config = dict(
    num_hidden_layers=13,
    hidden_size=224,
    n_experts=32,
    d_shared_expert=0,
    moe_layers=[0, 1, 2, 3, 4, 5, 6, 7, 8, 9, 10, 11, 12],
    routed_scale=2.83,
    balance_bias=False,
    lr_router=0.00095,
    vocab_size=20736,
    norm='rmsnorm',
    beta1=0.95,
    batch_tokens=[32768, 65536],
    dataset='wikipedia_en',
)
Below are experts of layer 7 (counted from 0) of a mixture-of-experts language model. Rows are named up (a neuron's input weights, with its number), down (a neuron's output weights, with its number) and show model dimensions 0-223. Each number is 500 + 40 x the weight over its row's rms, rounded and kept within 0 to 999. Numbers have three digits each.
Before each expert's rows: "mostly gets" lists some tokens that are sent to it at least half of the time; "raises" lists some tokens whose logits its average output raises strongly, later layers aside. This comes from a sample of Wikipedia text that the model never trained on.

# expert 28
mostly gets: " used", " won", " known", " began", " became", " called"
raises: " the", " a", " their", " its", " an", " in"
up0:539537536422506498471536480470544554449525506533510501404468503506478478551565565494474463547562523536456504541529476462501485450545442470446477500390446576526500572530417540482434588541490550501523558534432471470465470509552505527436459526474477472502591561404533536502488508486511437513469494519512488507494518472475549483521519465509522448523481545552535472514480500456526560527549470434471492478560470490486524543507481440487472535559523521472445459544538550519459557471469480575499495574481504431478511446470538505506496512506466458556500436488513505514449489543466508456520479518460522525453503389461504494510499521511412572453451494485574467600507497445492533503569
down0:540471496536506555497535503500497483513466509462485544478532464504452585528588544474527518515510547543454427556495578504539573434442437455473493552531503484556507518534524489482518506517500419593481438489509487507497525536521513502521489538535515462465451528499485646537501529481587496438567457532489458447495481551480505499466426454487504506466525484541536506563473447560481526397569497452461513522515543485463548538504470368484549449517510527461498485453487497459436507478539488541446506527472494555545489462511567473531529512509567460487536473424484472493479478554471502441494453451519511582500483476561457433456509485540490551512497440516450505471491591438527533481508

# expert 14
mostly gets: ".\"", "\",", "\".", "ations", " events", ",\""
raises: ".", ",", ";", " and", " (", ".\n\n"
up0:496522545407482533475501434426541525437437484499552522439471529529455463561513508407489556494456510537483434499493592556456521522581494587503532488476524510502473541511569488536502491518495576497482492540538500506555529408469512497454493529455524503515427491529493469550471513503502486450563511558598539566493480478519448488409575452487503443448471519494532539492553525495545484493446499493517517422514507502528507472483483467540552467504498525487424523526442524538554525570516524473501513516499507431529487465534486536490456505541531564491491483497495540526497434509487515563448518485547484479517482584575506552514476571481466426524484460464517486582495394541455537546599
down0:570537468555463471531485529543469458552523493552475515532473496479424565541506485531543500449433531510499454506511542493524411466536540504490470528525483424508530481539505389458523534466517465511463568486491468605570481511564544457493491461523510509612519512484456510471470488492499529528482435439521456481502478478524486590532457497521555520441522465549473527582449532474456504447524525452586480503559480427545473468464529502444521510497577460460532452517561475516462540519517530485561536442517450526508474537489493502512509496492527490580542594388473507482523498538515498478528452520561591479535507558602467541528481515446504496491519507510529505530543473488583476441469

# expert 21
mostly gets: "1", "2", " ", "9", "0", "3"
raises: " ", "1", "9", "2"
up1:508455384497468522598506492497478504540484490480471537574536509532453559470518482557429520496543511519454527506564483577549520465502575446469479476530537507435490515496529505559518467541499502452521515506459526523449501500508502532482485535522548501504520494529503498474465467503501493485529425454556422534411543482527523429514537506464523481494494500478504486520502488530483507534453536623502528489466551528467489515503453469477474447516435439417554488463503497515470494466567479424444514450503572477493596479584518442492402533488518488511518510517486543526502561491438482511518522555529538475518464367615584438502519515499509459546501474465489528527386547542529487505525
down1:524499518470484508464516369423511547510438479527491487430444537535522509449499497515482486478496504478446496460559431434523527424532516490446527496444503478467469456421458561553492461494440502490439502429536529494451561488437492437545541483503506477523532492516438473488476547510534479548507523506559465545500386511489489500478520444474522534543542467428479488499463496508557379538540514499515521518466446457470494520523441529473526543528474486469466568552507458465480472457579479532499529483448444497512515442509443451524394461529484511479512494448497468467502551527458582499564503482566481513526486527495524566441459584502576560520474560458455477527541506464541438534549

# expert 19
mostly gets: "°W", "==", " Phylum", "===", "°E", " central"
raises: "ge", "ity", " of"
up1:605494503487519508448473489580490556454584478566481558545511478453515506500473437522507539502476489462500512529482482494522573520559492572490523472495580472502472473464460446491468555478479511534483516466492512457500553496522455453514533538506531485436507452464513528472522567457496472535510516529497463499436445485486463455554501511439535494491516449536496465490511512499474476528511464524515530473478436525502493512507496496602418585591599455510514575499543497433457477449554461495576460562427493510407471447443497503574442493477491507432586586460459514477485463542482492510474533487530481506513417566483541491430496550485475547482558514496390470514453539561552524500493
down1:485522524553510476527507543509538479498551445529462493447485478537485484479536419539467521578465475494520460548543473547537497519495540517513468497376444540539510432419495512505477489491487444514439464486543532489425555572557513533509544369438420501546525496516503511433370494504422564493510558482535459547486491494526508515458564477531451492514502499547491531544528514426461470501557419482477438433485532473516453531513486422463464477494508448485492549559457514506479512481411480511431525489516544509516437517478477453463493478461573492521539489452488473499575487515485504408463549478484501459531447551511520428539538554452501475538490503493470459470540518470437514459515

# expert 4
mostly gets: " f", " c", " p", " F", "qu", " b"
raises: "uk", "2", "1", "um", "|", "3"
up0:529541531410497455507502495460504490467550487520509489512538529435541466460553488561485480603454509483528560476409508531485516524484473526474498518543478529514498460481457481527457491552545601496492516525430594490477447462465503515509491493595524471484496470522446487524514451494534459500490428536516516473448413411432492459475460497501467487488429487511490490530544505452557536515469482449559511557561463518565461523478522447572519458461519526534457549527542441499543533477543443521473539538486493488495492532454445514530423491525502569437533460501508526482581432492470562542574473505495547515503497553569516511520532494421492466482474574420504506501573384476573508452492
down0:533533520466562514501475503394530515429521481491490513486551483501462492430544443451534544528478506467469496532561545628584526463464494482526476544491458498530453502505519460534572465490482483491530475471465453556431576535572525428442518506522480480477524519456495435555494506496541493495498486547486545524519466489467536532496458417441500560510529466463519544506510444500439490450510481522533518486487569470496455507477508448443475512517518475587541608522480383448418497446481510483567495579586515527493482424537484524569471518468515530445493442447486426486446550433482543547497508474517479522536513496443500484440493422534528508500509486528413464512471501500521489475538

# expert 12
mostly gets: " Am", " am", " fl", " Rank", "-m", " Ab"
raises: "y", "we", "ake", "ate", "ame", "ot"
up0:455504521564500514553488479522460495548495510472549506544512568483528466490480573538554453531504527475453529514486531474526622532524529487435456502551558480524454453482487522496512547404509542490558493489510514440522491389509510520522486527535489452469494567485472604481453496504417494502487513492512428470418506536508513451516509510544483490501498440508530473560491492506492522427463451521435426487526410544408441549524539548551505535488505499541544500527467512449485588459537488578484458549449494478491524500530529551544530472491531458488446538568481452520549492476488459437486502452447530492453513557464503458457428500442608467569503548455512455547441470450542521501524
down0:504461495525433441529463522526515543507430469451476508497538516478513502518535481453519436524519407445490464466548534477529546503462488484451500556486581498470494542445555562488513518501512495539525506487468553485458429510483428493512549599479460500521462538531487448502506444491427543546447448468476548542490446425570472471467486523540465458515505447485569465464480457486509519528472446485441546520585475535506517461484444571526494481459560514531486543543508562431448503467492494546490528499475522471467454502487537494574466513489556427463418519502505455448529491504581429475518483471481444523508551483547415507536527547431513422554477515461499383578546493514432513456544

# expert 24
mostly gets: " tick", "umb", "After", " sent", " Did", " put"
raises: "sp", "worth", "ger", "ered", "ru", "g"
up1:516523468515454549540520500478500551551450474550494539501439518417532513551428469551528528527525454484501540485474528452497508502477553491500438529480501522496421492445588492497531566493466496490506550455512458449514509513501418508479600447572478523502514492462472534498542500505598532498505548504472460504490562525515492478449513526547499460452505470565471457443508539460430532488515538429522509601533503562523474450556586549496482478420422526517499504466460449535466496491503469497558494474497468469396517502541544485513475556497582445562489411566503482549488504481504484529546510504468441430555503554497441484547561541517542552467527512464444445517478483601502456487441
down1:512501507460480486531561512479452451478565494451547506486492487465512456526380546475511504564534517498490438387471469487457580456514467441479484492594527520561474486542544506463529487517410555549539504454462482464528519534426488418528475482492550458534484486485533569476553501537485525485491465515531491480438496542529577508487497512527529518491428427496586530591488516533486541439447448452459538496512503506453582499472453533574536532541461456548462433554531494517471584470479571464492446438497488482546513531513493434534500507484594545519508488463451437484493536411431513511509532507523455452498474462510438526445521522515507573567474499513507524482501493544521522529485

# expert 20
mostly gets: "″W", "–present", " century", " previous", "Early", " early"
raises: "ly", " |", " and", " (", " or", ";"
up1:495605441522523492513475450464496549471515464462509530539521535490506412430564504459455542460556530507560528524546442511544502520505541439472431534385455468430560502573556497513540482529456493566443579480489464516469463462485503493527519509474472489489468462475556498469422525482448484480434504449515496558576504525552535492507525487454520519448503548565494525547461509481519539493528517486473558488546460454478547462493454545443456473491514508425501520542534571491494385540488561590470538468525563482519487511471483489422491504576526467472502470461495488520546439511444452508478539495528521468489487530479455444431377499507477517476485484430492499562534558509551523516508
down1:536503489555451474458492512467456507480535499524464487490464511555485556482501503482441532480592546526527486458510540543450486511512523484530430477505423498526538564550494524504485514497418463495479501522430417512469519482438477461576489501534512531424536477430570436490489527537480435469418493477464469474531448500545520504516566538496568479452488558581428513503492501439383506454481525489459491479563547350495468479501458435504457516489539528487497540497490466459446461484474518469452498523503584456555428489544563470529481500518527517514512463545504522537460508478522520524447518554497512483477459428550478455538509514544473473530517488513405518521516403466558563577533

# expert 30
mostly gets: " MPC", " Website", " DF", "ut", ".g", " Pos"
raises: "ata", "ation", "ats", "ate", "at", "ed"
up1:495448445557526539575540476515437552511507572546526513417495481584529446454481534569584461523453506477533513482477509456531488593465532550497485510460420522527508468425491583574527459591506510476482476493528533480554466535461443459494443525501502523522484566529515487438484431501513493528534577471458455509560501487488520547466489509487528521460522557538485531578483467463471486540492521506483408562496512571489492476487542497516511522519465560561458476456436538540522564507549463507452487511490499531555538526434491440552481507490525528544485482490501452457500488446470434487556583471466559491489561417481542447564537505486493565548482479492547567561488451551477502497448
down1:486522518507502535574470530494469529475526503507454614522494580527516456490498524533490444612596521529495579527525452517450530507538507522498537497517535521521521476468446524606506547562456427477482531573536483507534479529563484534504472567541513467510473445525495542535538532451540520459471566512480522487498564495478516503470406462557444544493509465500473502476534489516454508443467579535446536459470568522445492462489485499444537525505569497379487481515562472440478539463495526513486459558428461488577497490507507487511526415485594507522503502482521508518510519472532472519492473526491499455621503490530589515512567566420500508493533541493505532537484501445488452503564

# expert 10
mostly gets: " States", " American", " South", " England", " city", " University"
raises: ".", " to", " for", "\n\n", " from", ";"
up1:482539458502488503509450508504555522541491414529566484489465512522462542491536588594511573430509494459469466533498431458410522502499497569463541539545548508496504521552504450485555482510458525509380516508525493571562487482570514561472560436461507474559553448501493568492505492629520484554493478512540597504445508441449583504531469501509514482536438518528512494559510463432548497432537540424505486489497527469524478506596476485520427509454548493445465525526571543491469499559480547488484518458567490532515531470503468553458501524484546476577516526540511537490537550492507540504546530496440471464474514497493520508477459521499474520476486544504518515580451493512476409496543
down1:499512450548502562514476529442454476465476471549531471553400521523565504472481552531503497530417520480447469553471468507466534492501472503438528481453577508529501487454477447550545492525470506434427461477556508487525498500531444529457500413484480530549463458479499497538552515478559414489481494557448527451461543458439532454467473478560397509514549523476435538498560448510584462533486451497545557499468476635510460515508500536610492501486506454478537492491520476490501502562484445497458551466488444515512515554496497526499521464528499500554458433461578461532511519502509509583456518555530538502553482443491622546575494510486466572513473449519506510512505487497539459513491

# expert 9
mostly gets: ".\n\n", ").\n\n", ".\"\n\n", "\".\n\n", "°W", " Jr"
raises: "ing", "-", ":", "er", "es", " of"
up1:516512426535504488467560530489491529471507524453554479499482474482536530485439430546507542477511425506546490479463455488506518544511538536459527427479502524484470473480440455522465433466464480481477491544468437530490494468505524609466548503528539485500465461537499482504485455519475548509555440518479511437433508531478539556521457485479513490483470541500525444528460449506542452574535529530511458379544498525480553558517528521452437579436501515510561488499513485499508485473491488449515485431529484504495576385568472537365430473506492504581502467522535512497548586550503479492441474471442554475470520398560560500471502545570485514468551424438510505473491456558519515505482
down1:455455486516541500483479477560476535547536502442483509501596482490474470467519483451538539547470494472576494491500518487455503516511377461503491540542464462446496453465435528469561529535524519593493516543576509478534556492458506491391486517435462611601505456428466449590540434462537466477523490501431540444493427523498523497573451488457497444511520496516549462548554475447532510519498500465589483477484478422530542501437532530519537480536440514502445424458492525478507501502512516512530463469478463509503513523484492513513515443532488464527504473489493561520502422445490481455452523450491455558434487536568550517514479499503491525461472492517488397511509468504443558495579

# expert 2
mostly gets: " with", " to", " from", " for", " on", " in"
raises: " the", " a", " ", " his", " its", " their"
up0:498515485544472499515433509466447540553518508459502523462554502414526496562488374505453513482504486470466556535542521532505497460425541523511517550474486507512518485508519502481558521432460478479541478479537491522500538500532469467472509567451532482384480513476487493559569432561597509459446649527522549573450497567477484592503466483432523463509516484507529489457552560512432492433497504504480532560521489480578458492469522533488473547483507495515473486482452457483542456506483500566486489525468486528487533488489495517532451500527455478490507458494487558468556517586566440450429482513514448486533546466491435502465498452532577510454458497415515492543450541411509454540514
down0:524531443470562508447483476496510464483487462482468489505565573516524556541520502543490489543488537513519424593510473520509522489473520510528513488502517406503471515496470427562531505519418449595465544552492456555477453490546556599463522492522432545471437486476585524524504501437540595469557546503523523535473494451516564504462532421491563515509544574457434468575465523485482476507537457511504495471500480486520522523462519543549573512429425538498451472476470521449463499565536509566448462587488497496486523463572518503499468503640500563499560450507544438525452476482517524517471476551553576437518505522481488521523463509492550497466508508490508521454520542519488470483532